Below are experts of layer 6 (counted from 0) of a mixture-of-experts language model. Rows are named router (the router's row for the expert), up (a neuron's input weights, with its number) and show model dimensions 0-191. Each number is 500 + 25 x the weight over its row's rms, rounded and kept within 0 to 999. Numbers have three digits each.
Before each expert's rows: "comes after" lists some tokens at least twice as common just before its tokens as in all text. This comes from a sample of Wikipedia text that the model never trained on. Tokens count by the router's weight.

# expert 2
comes after: " M", " ", " S", " P", " N", "M"
router:461522525531480524501483530485490515473524476479437508479534508495518511466505518511486533488478489502515527483502522461502461488478507498550494494485518451476510474535538493519451478496525513522519468515506492495499516453514511499494481522554478530481513476487496495468493524468471466545494489484495483526519538550469521476478490515506511518552532481503526513524486505462469505541488509543499528469481469565512526498549512440482537479521501482497523459493484499516476504486508506510497480507507536466492496438470496476502498509508518490497487503574475494496453505541465473466
up22:476487496503512524529499487502517527516532462518517507498477522456490495505521518529490450481489487514474485484496511478533465503511504485533481546496502539541458498489529507496470488485477525521517480451525543505459509487512517496504524517500501491478496541523503513500534529488493503468459450490480502450462515510525549526478505460492518511494444502514500466501441487487554491526457492420535485487534486505529500448540495489486493501507517449489497479536510544531513521485474528451491496524532523513475502526506459493530506456493504530532500509489479482494476503497443480474
up23:504510552517508535492499512519484494520487482514504518484498467544503465470511520527479527525496458471527512472488560461490521492478508498540503458480450504502482481520477460482537527486484519455536513479512503514459540515553533496474536549482464444519489487522514456506490506479496501464495528453526506500473481499565526489536505514495447514527497507499522542529496482485509475513453476558476523499501475531501482500516495469530518505492505488496483505465488492498517536487477483534517465527503506496513467503504498516510500473494498548517458491457519484497472543487464547479
up24:444519517466455483479499487488561547492472497494532479504481534504476498490559489513508485472506499510513536439466521500537502531502486542534498456504484477537537467522504532501450495486493503506463544534501500504483512483486521499495492499545503480494516502454522497484464545508517506511531513511504493526503522529486462504520476501474503516547492476494482530494495526487451517531467475476473498502482503463476526477481492478504541465537562492502492525519522498539495512500513538536486482520450564519487495493514464499479461499523508478487448527527473475509504500490488544482
up25:509499508493475536519484538484546452509494517472474511509470546497571507483509432521554501505507506505485468502454500484504445510526496494504528478479494518467531506453503491509474490522532482491494533469525501510481528495528506516511493470482489509473525494540511474488499470488528489536496492518500493463510525553462515535543496508487500523528472518527492521491437498469486491479493501529527526487475447541504542498456523496505513513571496479529530486497459509498497537538477492474509510474504497488449505492526493498518486518497498499496482499505445501528454455496514450522
up26:541475507523521511486513512558449485522510515498473520494496486511521515426503514529524545540577491521531511530532498489475515436519510467497497493510493523485489472528517491496461530514506502462548448512494486509512498488504504500524492503469463497494531533498498502465519561491522500477514474485472495519468500510473491448513434526497485433499506511529468518485493501510519454508507496500571512460511468521507505536490458493491489504513539513500511447483474470476501549508497513511504483511500506497470494507491456494521465515531484500474464489501513507524528482472508503510
up27:516488485542516523509492506534491481507546498482529515543477493531495528464503436472477524496452514465469487538514496529506508488505550484503495509506530513520507497518503484530503468526548487456532464461477515510496509514514476512508524501517506506477485540506503498501491481505481523448459472517472455498474523474498506559498514481493489466448512549478489488529468475508457518486465516525532494503516451498538493523453498506488513488511491540516515470501447526522454466504482547500504516509446532549530448461510496506488504488487503477469502537484499505498543477538507515506
up28:471486474519527516489482490518483521472503475500524464556531494493448494504484493511522486478503500472509492494531519465475502498501490496538502491472507492457505520503513462555510467474481466528493485544454490531453508504490494500496505502522482520489487521447514496504480535463534508483468490471502516476503497482516508495474486505479467495510499454470487477544499473471500529514501529512533487483497512536539537446515560491514536534484525503479507513535505508500519502507520521525486429526468495528524497462507465449539561538495499505572482517492516432504523511511516525505
up29:475478501530533550532524481515516466474522486457505497496494490500537533542490469463516520515499529500498512500488505508490510511486473479457436518482515522506493486547509503490541498499494510511479539475487553494498481494528472520526465526472470506511467493531535488491458457473458460498521469518520563511495492541513481478536474509532485482538541466459468508499536489490501511542482523494462493478503499505527459461513523495491487502461526457470529519499489516492511463482473495482504500525493515455495536517459490519469458512489506504487470522497466557488512544466515513540
up30:495487485495496501497533490513458504462509527574485465529511468512494507499500479535529475489515504465519480498494498478509508517514494462493498502501528494531477484507504480535528489538456522475494499521502523515521508485503526510492479492477541512462454521482475507496463519520484462486534511510479470459485510526537458500434498491510537501484554504501490493517533538483494475459480487471511571491487460510533506508481509505473540473525504493497544481510484529523524479548492492483507548496545497483515507490462466438465490538514507481499436526539510526488504460562497504501
up31:507505495513494562462519485485529513490526480510468488524504461451497476453483479505501546508460518479502500495493516467517479486518481499457503455495469491520495532452459500489484484495523507507497509508519527492502515496490488537548530511500499537503516471483503533471505498528463522542527439468485509507488517509464556487488525507519532489485501483489538522520516504451505474479464518509454530460486515546518527461506535483524514502539525443499502462513520548508515571476546509507477519523518471472466491510478510479523509499486485463487513538508491491541501529472507490543
up32:533510476521448483505498538503507476443533515460455513521511532541510478509512504508519505504500459503525532476507513497499506542508472486494503502528502483491496488534489473463442545501490516515468516500505508464527481488520497516525572510534513520526496465494522477483501502457464503498493518482538496513492504511461484487484486492508550527492465465464523482477480556502449507483512503544488504477503515545479501483508476489489498462477443472499539473464508517507510545563502507546523516555558510450487517488482535501484504468466519521516511505517471498478466499512517491488
up33:535535503521462508481505521514512519479474487479494493449473513437460502436498507517508493567510513489488455480503542454540502501506475517517465509499503476496486521480498513477432548510511491505529495511473525497518514492513517522478479472448507505528463524500513443490514524527484482498500524531509539519518504532479544496501505473481509505515498516520487470523505461551513469522441502502516507493518497500478527557489500495526522506471523513482533476495512515486500456473530494449511458542560499491504452490465498458527518522474481479493481505502507476524509521517468520514
up34:500508467489479545460497469523518475501495468468479511517516509489480563450425516509489539498491519485508495508532494466485499540514467545512488507481494443498512479498482479479534456512494549505481503529470493482466494475524475504487521543492466539483515503494559496466512518447479539465510504489519524503513491508486505520431502500528509459516518494518519495478483474489508506486507454466509471495496479532531508503523518468550538517491503450477545507514514505489509489502478489471543508558507491487546512502505472538510511493465535475540528489532516483502531506484501501479
up35:550470494532487514512472478512469538457530502504522535495517463484520501480506516497490518557498471504472500467477525518492474514469458512534510475478481480526521498447509498538477480494492537522509500534521465510545511470482495565460484536519532571506492471490472486531515509482452506496533477517518522541451480508467474493529500542499496492568518476503546493495527476483478529481497479499464500528497491514493509490484519449502494481499491481474504478498496528520469451516501503518513477472563484466493503508521488473492506490517518522525480488526446465490496520535495481522
up36:527479513526472470540466523517512461486556500490478489461435512490471495495484490460509488537470479515543510506545512467483500503503505547522483446487514481491523493503517501560500529494498472469496546523476478470475536508540498517493531517509519520518528473458483509517529525491459525541503532454518473475519525558445467502511481495532518492499474448517525503514541497491479534513467480480502506501493520530461504478492495478482499486506499538496489498526467497526504503498492568479494506528538481461490489498499484459552541523478488519500531486534494488507484529481484505509
up37:510490491481525476516476461482489549493541551508525552489524501488509509513475511473514533484507507527504513499564461493452496485482523532563524513481523506482514477511496469463511506542503497532483466505487519503467478499486496498489481552495483534482472503501477510484514484508494477525485494540496534504509485544500511489470462533507504464492446539517518490482552524484502486489497506515485476541521486470496512516545510465510543499547461479517467486464496518532525482500494481470494502496464526508496513446493476534493482461491465573532507450464484475500485542490486486467
up38:546542510477447542520475503497518526470539505462490540478468477523497526459504507499484540490492526490478522506528472510508489520563487518514456506507514527504474538502448478536464517485532529513526503501497517450470507510489537509448495525514467516497539475488506484497465530493465472500500457521487517503494506493467545529550472502493460474518469489489496512562508501486517478512461458532493502495465515442494505519475501474509511535493505529479496499507511535467506477544499514492521490533497487500461508523513514545488528488513510505551489549468519468469502475528482494496
up39:470457525487556435525478516484504488476458456540485480515481494505495498457518491511510560527469481459496489508476502505455515506513470505487492494500472484443511488466504517452457523498469528451505527503501511517489519483527503537527494474557535489454516457513499449523489502487499504515484494510530495517507533528474497544461478489508540469513496512523512535513496505523521503472511495490530522488519513515503521456527533524470519507530527491533530526484472491514524494495522524517486467515496462500505490522494486453497493442451522525490551509551489500518517496482455505501
up40:524470528487558511498526500487534485507499478507474505524503487473544501560504525524497528455454513461509547521526504464537487454495489535494478476496528523458491489503504520517533534510485472494527481486534543484439475527464520517487512433516501530514517468495516538473562518480534504472528472504481490487513530506504528465497469451526519488472548505500510529511520478473499531477506495461482463476435516506510515553509471479498521506521503489487516533469494507479504522478489462516488479496510511507483487509532476536502525512495500552489493495503517496471478467503486512465
up41:509511492474514541493516488457548495467522496474523493485505505428488453483463502484483551495493459485502517500530455503552470498531497512493461517515510506486514456488539502512510536493520521503461475506518453512485485497499497500514430545514532458471517512514507490520466486509514493509518513546518494547481487453475511511486502478490512470527501521477511516493502494483446556523477518521510503561465490523530509480533497493514507523459535420495530511517525513504478506527520511483510479505522498488492468497453529531493489481505540512504521470472464521529482515517520478524
up42:487491481428487504569468538519485519480477516498488531513492537479490468508519562539518512547494474456493520513488531505517479462485490504510495458502488475496484507487493490507542481477511521493467500483504499545497542471494519528506483464518505465495499501518454504511482495517505540473495477482503475525480481515490522525549516483542477504542525526468510476474439448481509507534474522508523500521548480539531558532492515484470511486510505479470519477488493511483533471477473495536522501525529535471495465465514498467509522531518568478490511506501501519499511469499506513464
up43:537479498522485525443491494456489537486483530493501530507554488473528540493495492528532493469493487474525516442495557484455487474491483483515547521553505452492514478521485518501502474518546500469486466561522520532516526517540500453445511486530479503532466474508465503497501496498530508476478533511506514494481540528551451473494453489485494496526499499485531479472478488468488517507501511490511448523498496525495472498534483493565567464501478480510488480480537489512484484496486491523530530494513483508480502518455482507517510482503487516500508505505477527468515524500474497506
up44:515496530507484489511519489475482532498514538526539476513536505549460534492512494468531493516517529510505489493530483499545487513504515539482470486479503473533464487464478500494506515466489482481519512507502496449533486475524523504472521529535481533465466494462482460466499463523509516455516483438530501530523527514469487523515537494516512548476505499544519493537523478480495526494541557508481523485466479505506501441492494533532498479489476472505531462529476489536511510529517475478500514552503505527479494497539538482501518470539438480537486451527467497518499489483510486499
up45:470513576499456517525488499501463488478476477494480483551514454529540510445515545480508519506531470489528531559517527499511501484504515542512520493544533477518485472482487515501486531534488460499512514536528498495493512485471508465514519527508473466483466469531496506476483512486529460492489468499551506465483463517499532485469497469470564509488482456483499457552535512522465475518488513525499516551486509466505495504521513510502545466511504492476522470499505476475493479474520455504465479495473458512479522484474529528474512527489520526510493482546514508493501491496492509483
up46:503541529473543491517453481479499504492489528487492475514545511482500462474515527487490474524549492507494518483498527446509473467469513501476522545509514502494494497520488492502488535508525509538475524521509516471534499484516520475507505436432462449513515492483524521512492510471534457480506533496516506482459486483498495472496473491512528490508514531490517510474474503456504522498532506506523486523481486508521515506471463534486508532496527508500461513532473489544452519526522530462487476490522541537513531469527451475471495498514493496512563507436458455491496542468485471506
up47:534484521522500502518432521518503496446524461484506459514528539489533499482482489509463531500481454496519550488487523468490480465487494499471483476534509488516540474516476489499504545504496496531514492515481462544470545483550523484533549514511461464469551507496505497515493532468519506497467517488488504488490538530467497504464477512508483494508516508528516473508476536535494498507484514519492557493472496519544493531513491478490464453510515532544523480474510560482511543453500477495515496488477491488479460487476506490461531546493508533495466501503496472450477483507477481506
up48:463533501505515497502497505518500472482472484462484505534482539520508497497502464493471529448503535545480515508485487497494491506506469495535523484531507479474486496507504504492466502476489487500508517534485496447475511514496512491549474514538507532485463470519467498477447506451528497494527504508482494480539510520461537497498501549503529513522480502465470487510464540507460493517486485493482521478520505479435469506492470509484505569501477492521464462485487538524489551514502473456555501478479558442458512498518477484518534507488539505536517522473510519504479539489457528464
up49:469454465556482525530526542478518498511498531521479495522519497479475458514500459518492511474484510509486516510530524522511498484498560491550509508513483470504476485510482437510509464471466519490530488457525521507496486526472459531496499529497472486563528515500461495467517495481530549501483469481496510522463498503485492477532495503468535510518503500523512522467466515473474513520506541522544514507503489538467536510526482482542472501525491491473511514490480520523471539482515470480492484520510563483460529523548488502476505477460484509497490443504485499478518478470527446523
up50:495489521557494483498486491493519476461518537444501500485489516553503560490440518486468474496528483484489506540486490487480494516505505499518505493491522475489432484503483505538481523526518530494478539528524521490523514510508493538452518500519469466493480516526514528520487480482525467482513519475446451515482494478516529526497453517500471464538549444475521490490519489484573553489522504490508461486526462500522519515507498495488455505510502538532484461510531490504506500517492536466486504515518501495480511471506497535475481521497499513479511546508482548489514481494471537459
up51:477539487498483509535532479478484521445497512470485499488545513455490495522540494530479525488531522493510493459534531499506523499491518504491520498525491493525474507529477530491515469480505517477521484509493509491477482556503531467521487476495499541507533485528519512489451507463459455478526502489470528499496492501489525474478488498486498506583479449521512500537507535487451438504538522507481444528496507482516466495484513527489526471500508460507498495500516541521523517483519506444513462519520529475483485496507488517531519454528472486540495533472526526467498512520479472433
up52:502532502484510510490486521517512458535527511477505571512529475478503510504501530533525497572512498517501509505503441430475472451513485496485492462488507501485499528436489429511513512506498513510487486510563504481499476536502521484475522509513476537537487487527499524494532513539505502514492495502508475476522505504499480473510427503507541472471504502512489486507486507516471538487433486499487459498496481537511476518470562485506510506493478473469492471506528509508457523492507489521500555462506546497494471509489509502500472527489485497515434481470483487475471481501500493502
up53:499512515495521517526504558486494531465490533504509536501486496500491439516468500509471491491484522493501478497482490494497490506481501509534443505505497544517523475461513489507508506495462563536508484484497486532515494452474470481501494497531495498558515454543493453532497545460462545493498483499521469485519488489501524568486492498507487553516546541502470469524507480469490516456482464532476511493554462505540528491526481511503544503530484489480497443534457493506488523474508487486467514505528505490509500507542487490517481502532506500475509456508499522498445507480466472491
up54:477528483526500491514498473480480488483545506522439507504499513484534523503494495501490533516511495533518483485478482511492526531488467530486538506525514526494534488471513514443502492513498485540486545527480544476519510508484466515522475496501507515496466499501478529496498512477442529494511452488498493543500487530471532500464532479521524507531489439466522503494513500439466449477530510497515502487519490535477490504528475487528478499521524449511493539485516548505514509472523480515471482492491529495459512453467508457552487504548555520487514493490490512464508496480438439514
up55:483478494473482498506460521527536537491531514496452460472455498498518490435522467516520506522529544526473504500538505462495470460515463497521540501486505432461514487505528478500527453538507490471500482486481494510502509510476533529496450480501505508499495488521489500478475477503514475488497491489480503457504509509528520485439496495497513522525530520546526509523524521479450464531496522489489517517438517518486545491520490467507545526525492461530537521527487503491490478457505492520505476478508465473505500491519511504553565493510545477499512486563468489501499492514498496492
up56:502475520500500529486465552518474502494538504544476508517515526521512464485461507530491524514493521487518522483544476528490451474501488534518518510460472479481544531459526528489495500490490498473499508510502477506506491473515443525473513507530464519543541495474498475536486550468471468530474521547515520481505471474488507462475504467494457487492505491460527522502476477494504502537454519497526523487467511520517522505528493462522488511563527537514470494519494498563491487484480500513509489545473530486492501501446466489519522498521489532503504449515506433550500478512502509507
up57:478525496476524500495493521488482519530523507469490501525515515499480499485471500518479483501480550464469480503536517439462452472488469529492494507512505525506516428484533494500527546521500530586505521513458553502519463468471498511498498493503502493477500475473481513460529483435527466529487493506501508489495522501457463502532553480515486481534555493453487501521486488530481491510525509491467544460514494495510541547563506532471508499475534477517488491496453503500479509502479511510505511479492528488498511489503458519517485494504539492523478496502504506536473488521471520460
up58:481508503454526501502471528497467513492493533536490468513487476515475485470462485466467548507490482512495523479486505480481479491503493452512512523497536507496490481487508476529474529502487504517483499509491491487490483460510500512529511465538508503472549509492490503491510529506512518564538495502498481474484529446519542471462470513547517529544524509540513506528474454499483499518484469464523449469479445495479526484525464466443529553530504508486473511479507488531451539493473536560528512515518498575504517488530503492482503489479491500506530499491500523494494510524539456499
up59:498527524512515550509501492529489519481493530483448521528486444474491488504482510439505520515547518463519509474450496479515494488521520490482465485500497540462476502514519489531479515507532512503507558550524528521478500483492521485488520480516467471486481468516525480455545510476465467516505505496461516511501461539486502493524483460492504476535539513501534540503504498512496489537486541498506526492512537502521491470490532457447475524503495496476489473474540548487519446492539478521515501491499501538493497471482494527484494476530528469527520435500469500530523525532469487471
up60:466477505481526523518484510455495529506538471529533505480518495475513503527518528533512517516493515445496517481511505480525466519487468522545522465479521503497506474481496528484510534475509514532499517461478507485495492506475478443536503470536490535544493483521523468468531506493489483472525501504506489503536541501589446458459483498500521536523503558499514489488511511451507510536519524504519521534471508517482480481510478461474512508474518445476516505520491456504496464466483491538471500496486495564486486480475532508498507504473525465484467479528513540465501530484499500476
up61:475493484484507541544506486480454470494510480455501508522531465484490508481510514463548490519466540458497502511531493468486462470499496510515459468532444507491524491514555499519478467493477505538489528511527538483504519520493526512512487511515434482500427490518513468470519468483473478530479547520512538529508503483498552491496473490435471483518504540517502498516510487501494487506515473492525515498467524509506467513533495526522477463511493471523459485460530527511537511484523501481492501448532516511523488459541486494510510533487500541509493467458516521490488498488476457511
up62:483522509500514486468508510503474575494505534476501496493490505491472449463510495486524538477467547503496471505487468489563511472520479476541494493504484495510487503531487524456481497508513487470487492466469499536459498500511489524489516525493489496457508511486506501471490499447476507541491547528461530492554533551540517515477471493500492525539503483486477549495463520506463504494481458512462491502489518569524501512502458532468528476538478521527505515517532562466511507465492540471481500528495523511507459471517503488516536483487495519500492478495540512478506495474476507453
up63:498488506495480508494489482456496504498458510486510475538494484544521476487546510501505519536520470466513489471518457455505481494483490491501506494510498545530478434528474514511501508511495514489537511505537518491514480484512500554478504483527504512520514490492510541495581505498505506468472535444499503466501497516487547478492482455498531510491513472546497487564511531489503500550520474489446538510509479485474529489515532509533501479472522469478507539486480487497473539502478458503543493497518471454518473495484459461526493477428483487531493521481543467520505491514491469510
up64:457527524500510453484520495539478503501530487495483514517475508499505504487504496461468488494523551517484464506457499485510478505499473491471519490525508487503511479560480483530474473509494480501530486467495536482517506489526505511498481448474505524456482484511475519494484447461491547512464535520527501527449537533522532485447465536524519468566525522448522492471444471493507457539506515542503473512453498524501513497457511459513518540506486450504511517487493515492487492503526550495541535512503521484492536485481488522500509513539473504502520501538499487461484509496473479507
up65:489496504485568523542505486517491476500543510514470502525556495474487476488480489486506504484521517484488506463514487532490496506502459512501514483466495470493503488478542467480493509501480460504483558476554475486499474536502476518510479525463489528457484469475450513454505456509512517506443526429521490553510493523511500474520542528532520514499465475508512504528521502436522497494455480504514519521508517549506521488497466494514497496516487545504469505540469507487506493533550493498481478501507492463511540526500546519566487492507478518469510513490488517527464483526503503480
up66:529498470531544510478485505488551494484554503508500476485490479489496534523476421463510488527447531476545546495500494473521480516500532532473505479509492493492471510493519486493500506507485476498494469471460509483511492519507501530492497489484483539487470523469483471556534497459505505507491500503520538483523506503499481445502488502491476498523525562519501530481504530513443520497537507530527478493475485466529512466543475484495529556505460474554457491547539513526512490462489532470505470463483544510521501489476465491480462472488485500494500470494519479514478494535505505489
up67:475525503496484526458493474524491501465522485463468468461524497493491551489505474495507501477498475502452484494498497500476491501507465488521477521530469516512494481512463514531531468517545478498505511490490500497518490485506441521467542500546494490493514503514501491524503479482478497520470486500466494505530509513511500480507505502516500487521536505474560446516523455509513487479484435524535547486485487488484504518485494498455461548525533474481573497493522527484505502484498494494514511515535458508451492451486512491582499505495552507532502563521515493543515549500478492534
up68:514461483526497506504508525492493486497503503531500479439539454467514495506526475513507498482491513527484496512538501503521514457497517497512526520485522434472492493474491468534480494463497504514512514489491509520527474481530509496551443490525498505561497490488463521463450492530490509473563523544521511514528513494510522484515509454466467492527501481507523528519509529487472514432464506469531463464461500510477475504519499477492518502552520464522516524520509515470495522508518552453513479506517500462520489461475473537510505520492467485489517533511493523542467513555520476505
up69:512544475476476508526477526489516526518507491492470482516541552498545492498503558499512519501515532472516464511527475482529494476472535507513486489546530502454511467517521498485441526500531504523518460424493538470520481519514560521459502505549511501520500494508504506551456467480521509490481492469489520492499518525536492512494472485471533515502493501471491530523436475497508473469483504497476523458510515529479491511511493522475512496492506518505471456514478506557480529502521538483483556511501499528532518500504507545507494514465492467465480490480461461492520460499498505483
up70:591507488463497499527497471489472483529497509491473550505546493506487515530484542434543544476460526522507525480545515467514519490493472516503478513517471508454497500516475496481500486507521510534506484508523495491488497517519531472485525516536487524507486490474526469546449528484503482505480475520510511507493500460477543489543499496473488517458528461471452498487511510488486491566464463510524488517473500477482491538478492496476501514541516472499526483518536473513470486525505450519519505529530535470521504493487527513472511505456538520498515474482532483500498486530499504451
up71:485513542506490482450498463491525465509569492492554519514523497497520474510495474514517485481492516506521516487503498514523488477477520562475464489511479507476469490540494476540520498509497465484485508484476578498488479455497517528465526531483480476518529503508500449490491496525494508493518512548509518518509580496498459482517499526516511478479487478488533482484491484517483522520532466483496455495480525509511500519507499494487517528551553511495525470533483536478503496503506565499509508462467468488479465472465490472530541528457515527520492526495487475519535495499453484538
up72:465494529464459507517505509480450530467485511461524473491462467485491513470525498473474459551523481491488470519481499506503481504515426481491489480525497521445502478476526550486520499501510497515531509526517511509525477523499486489470465508516472483552482519492472490527498499495505551492507500497474504479531496486535464488523492491512498507461531514507540493521492559538500504528450521518517503537507516535484526533518544509496499500499487520478503547485467486453481534532534473492482553474524512478513486463472454511487484514516514497474471517492485555515509457558522511479
up73:491493536458490499519505511487474526515493490506467487487465474520467506492450524531490523490522522487521546476508518487499538494493507553483473478494528522481526456500493543481477471523506470511452450513507515461564537503515513516489536472491513465518509480466472509520518499517502509509490534522495531509518539478513496511515466459501483515533504503501469506505542479473502497483487513477529483455542469492550483494516514484550509546479495527461546478542503550510486496559476521521486510506510515468491494513449475514486499466518540530533487508530494545497472541489508455471
up74:463497462511542520556494462504453485507510529496495497513550481523493501537515464540475521503495522496498553491506521474499499483510468473507428437493512516498552513515539487509492478505511509475517512476483486486510504521498522519489469521476440517479529494512503521453514482490481489503525512489485523509518520489524465425493457510476500525490508478476485475469551485463494535494487487478541481500515494495540498511480477470544540483498502525491488474532515523528450508535509498494523492510530519465463515516518496522515524546505502517503453520500492508458512546551501455484
up75:483498486475528503518489484483493537488543470513525520512510504514460501511506505484440517509501513491488476467522477476484493454474470531480517480513457493521470497492498464541483511496475506485501529529539566518505515500505472558551464454569522472505505504475504532517518512469522501503496463505494464474487475512491553495482490460527517478467545464458512474476506486543537470458494514459472507536500502513517466504526510480441497479497503485482510476490514532504483488525526511514497519473493509496555502493498503472535522487480512515542449532533479468512503465512520488458
up76:456475539526434481524491497482519518463507483511513464521490491521506512475455513524509504512514440510515488491543512508437482454538494462538504507514508492503529484519484529505478471459504552525515529547494492519514472539500467494503499490513448571508519493510543513499480467485478523525472524477538506500515493509453495488523496531536517462535482525532475513490506487501533531514521549488498474523512495453487474492470500540472529481520516488494516533512526491515468500520482529507490494471488474512501511500501510509538504504434502485479490508529495460470459494459504527535
up77:473545491509483522504505527498501442480504457505490436481492530466491522519487491479501512475472503503538468506510510502509508509484538544501506507486483440512513478533478481518496475531487498535466503527553542559485515481548506526472474508460510506488471501499493506487464506489495504526472578475471512494487500548547515485490494452537487500519515475474537488523505500512465514455478476497526497475500505538548488501512538533529502510529481469505523490474478522480499505506488534504489486468475519515499512475462500472469459517510508463550511500470468505485473551522479522539
up78:479486548502470482444491490529507493493534513471476536457506495471459552511467498497487528512510478495522510497473453484488505469511473523488521466459507467475538496494524487530502492498475486534522475502540517505491467544481520509521504535490555499500524484492490469493497479476519476496505485471484496500543471491537546519511486477536495481526490483554458515521521501494514505497512499447507545479452493490546488529539461517506483476507465469485504484503507541531512476493541557510503491486508523525449536532498499546463524497533495538541482478486483529465516493546505511474
up79:502492488486512547504469458539511470487545469522491475483530437536518523519515514521489486497515542519481448487499495489462531508540470509500515484495471479485513466510531473490509517499488523498493515495488516508496524557459508511448479560495506481468477515539449510433482495494523518488502522482474498501491492532470535482494480496539547437479463484486550520514488515507497499525542538552501482449523479483460492543499514511471556488532497475504509471506499533496457480491496502503477491513513493496484493462490503500516511555517498474501533511548517500480516477513495514505
up80:502504492504475516523475524473454497479493502512523537495477496478493505459488527512508476483488565525543549481471487504530534482467508495533490490484503495456508541487478504511494434534505482468537506505528527516469520499541483494532538456558501498506482495447530522423528520504491472478536474528510489459504536499469518476522455480486503509504501507532499496481467483520466501518485536485546534520500489515472497532516482532496504538490495435474488515520533522553491526504503493517489511530501493481457465464490465505472475477486516517532477477519524483514486521498500483517
up81:488519505501524439520482464506459490480523490518499483530489565494523500541519463461529496511494478498569504499499507478532482478575501492514498486463517491518462535496441504487559476490472493508457524482481527476477522471468526526510494500507524525471480496490514483473475482482466456489475499481475535512495522525488524468499522488503475484513517475477548487516490517515506487538516493485523502502485460476459490531522481470548492486486509475493547504508519528510528477511502508490501434495548509505550519467499474514503490515509532479525540534522517476467502542482486522529
up82:487517509548507497455507503499470517493483521530431533497494496502543513570518509469479468492534492481513500499500494490508472501510475520548469517487486540535517452460484535502496500511481501538528509477506532465547496494488504508515519520522513543484520469506499453517487508478529468504469481518491511501504515468492536463499551480521524503463494524468518468501453499489513531524506474506522493480481510485508488499439459486494501480473485499500500506479451515530506524497512479513510514539484581529507534494517482452536475483499445492517533476487533490487513535497486507435
up83:531500522559516476475464491507512524503450529445472450496520528540490517483516479471489520506525489498499546480463511530512483502457502522517471466524485446507482503497492501540523486530494527475474460500485480514529533468526471535472536513534470465525484497469510483507501550496483480475504518478501504515554497506495536480493519503477509513521509500504498490505490527512521541450479508498542545488501504539502493509522528467505500500502514520482479474459514451479473506512509547495510549528523438458496490478493452503535525486508474520489531496458490507540526505479476497446
up84:473506500484483516537524503510529490507497467548519498521484487567462510471537517473490482455525516508505494480513499470526478497477492536524458459462467518498445490537550524479484480504476462508512512464522502499508483545463530501499529508534502513479500484496512517484485484470465510456546499479503486484500519546507497490512495509495488503479505518449508526519511503461526502519535527481524463484480491534475517490447491513467523494529469466489515520540491531514480564526527547476528493546474493505521501525483492489557501555475534507462533513478508488509465464515473509515
up85:503463514469498546521529495505479527491498515477505512524526453462528526493567520498498494509487504522504511489506499498487520460481481552491504493528459539519459500528532478517502509514493491465514484503492486496446552521520530513477495475529478537541528517477542521506500544438493503503519512465492519494508502495478465508512495511485512528477537504498477478534498512536522476535486448539483518471494494539451512495474487519504533516499486473492476488513489490536471496468460466461539482488471528529473503511462473536438544521483495505476457487510506540459521468481520514471
up86:492539525517536519501462508509511469514509520466506488481468511464541511517524521518510524520503465528486524498524502525528507456525510496522517528515525484565538459488471478447483507510531473519455470487494455531482519540510532460520551462510490471497546526512520500499461512472495488483520467510481463499490497497496484491478487499473520456519526470502518484525506494564485476519458507509495497485544472496487510550517523481466475504473533503450491504495491512532532474461534514498478497470526489499516528453495492474515458483453514517513466481468536466483536519482482507471
up87:562537512498521451514501530490503490523487484495559519454502529518491420514513500512495539466518485499488511510533479454503498496509500536509523473510489501480527479503467539486530488464497491521501492540512499479476510454500508520538507511500493464516487456573445482484509474465504520507529497506509481524509498503492530514495439509466493498478483469505522466531498524490525537452503485527517492499501521505476513512551512487492500515516498453522522468482502489512484498542497491498492485507508479515479562470501515550478453542490504541497511455500463481499560503523513465484
up88:487480494501511557497499500489407471491491524506497488518496460502514531509522537507487545535488485551545491476501466483503463515500454491495514486537497474524521515488532498527463482489510448495498493481527519497536536506470500469492520534467502526489502513509522525519491553473542438463518477502489482462525490503469506503515515497526520504500481482503490454533446478551506491493500469510493489501494523498495499472474505503476564479484470533499514531484487522497475452490465517528544488466511529491502502492496501455506534539515449523508439525472487501519529509521492508511
up89:505536475487466484506524521496546469511504458486466547511489507447455508486517506502462503473509534459504519532488484482485476508535493484516509477466544532473491451523527547516461505553512495513517509500497524489488503496503468446483556530505480496490497474529452483494511485500472469505508490482457542530483471490522481489491497506507466493502482468474471510521479512498441513494489502528473520507542443531509495503521548533539489494495521512549533497505503533529507513526484528458502532489493504504511520496473515454510499512532451525535501505487477492466503486572502482471
up90:484538528517495497532502512518468525505538473480453483517459456521509475477488486454483532461478443527466507489506485540490511502520525495512489544488459467494534488497524485520486484503529496488464522494491505527510518484490475484470509497515477515520527492520495514496522549489483494487501482490470508476524492450498512486524505532552522522543470525524539478514448470538483532507497463525550520486521516496500494491501479464507524487498484502480552524476499501533479488510522486531530548528551498530480478477474503487554464544510526447519488441494458485494462500475483529508
up91:510558506540538477480493498541504476463464526517541501469518522481546521504517519536497484526464459473435504503526498467493463496516540486483483497494475484496460480489493527502493526550481531519485526494536565536485482484533523531545522491523522476485521450511551469534493517500521493502475521511509508451546534523483517483502519468449517507461486512509476478506513475496483505439463520481525519484473520506504514505504508481489490482477522505484525476519506518495485468469506532493504516495482508511502477514497487510495468489459452488494527463544467530539497521497486536471
up92:514529523494476526492515504440564501511537483502443500478522507524465529511541501526468518486532492477471493480513463515514503500497489448503491482462488490512570512451531501562491473462493510499487496516536534529483562506500548495450498514522528518488536478486505495499503522484459496494497525526473562551528479513519510497493437502485462504514483489476541491482490475485492470493531477475541452458516471503500507489512504492474522497501485497503467509499490496541494475482506467507510537517528507470516547486479489450499516506493514469487502491489462510492494542529501512512
up93:516498463506503522507514498484476495492463518418519497486543522513522505448503475477523514496545496484546511421526510492491481466491512468473482449539439505506497494547503499534519506463468517489458461531508497526526547482545526485501477497524535468478530510497485513512517507490502478525512552503517516488556530510491518477556529507503501482509455511516510488523507474519499504527513452459514472499482476530527502478491507489480538510517471525509488494506489503498500496521461504519516473533467535472558482501502479476512520486514547496494508525486489460479520475510464477500
up94:500569469504506512488442483536506464479509442499509476515544504476535485489481506520507515524498511506495463496505490471509524489484511520512457518517548443550481507522533530501507458509498517517500531491465540464566448471502498485527471539539507458508494512514508493497444488476504520512520525479491510490518522520480491544527496466509503526519503497544508492491498499535504496514471493509531486510470460519492461557528502484453461481514531489482526492473482520527503491511525477493505483482515511535485509504530492512505525494448496531501501511439525557482502509498465479457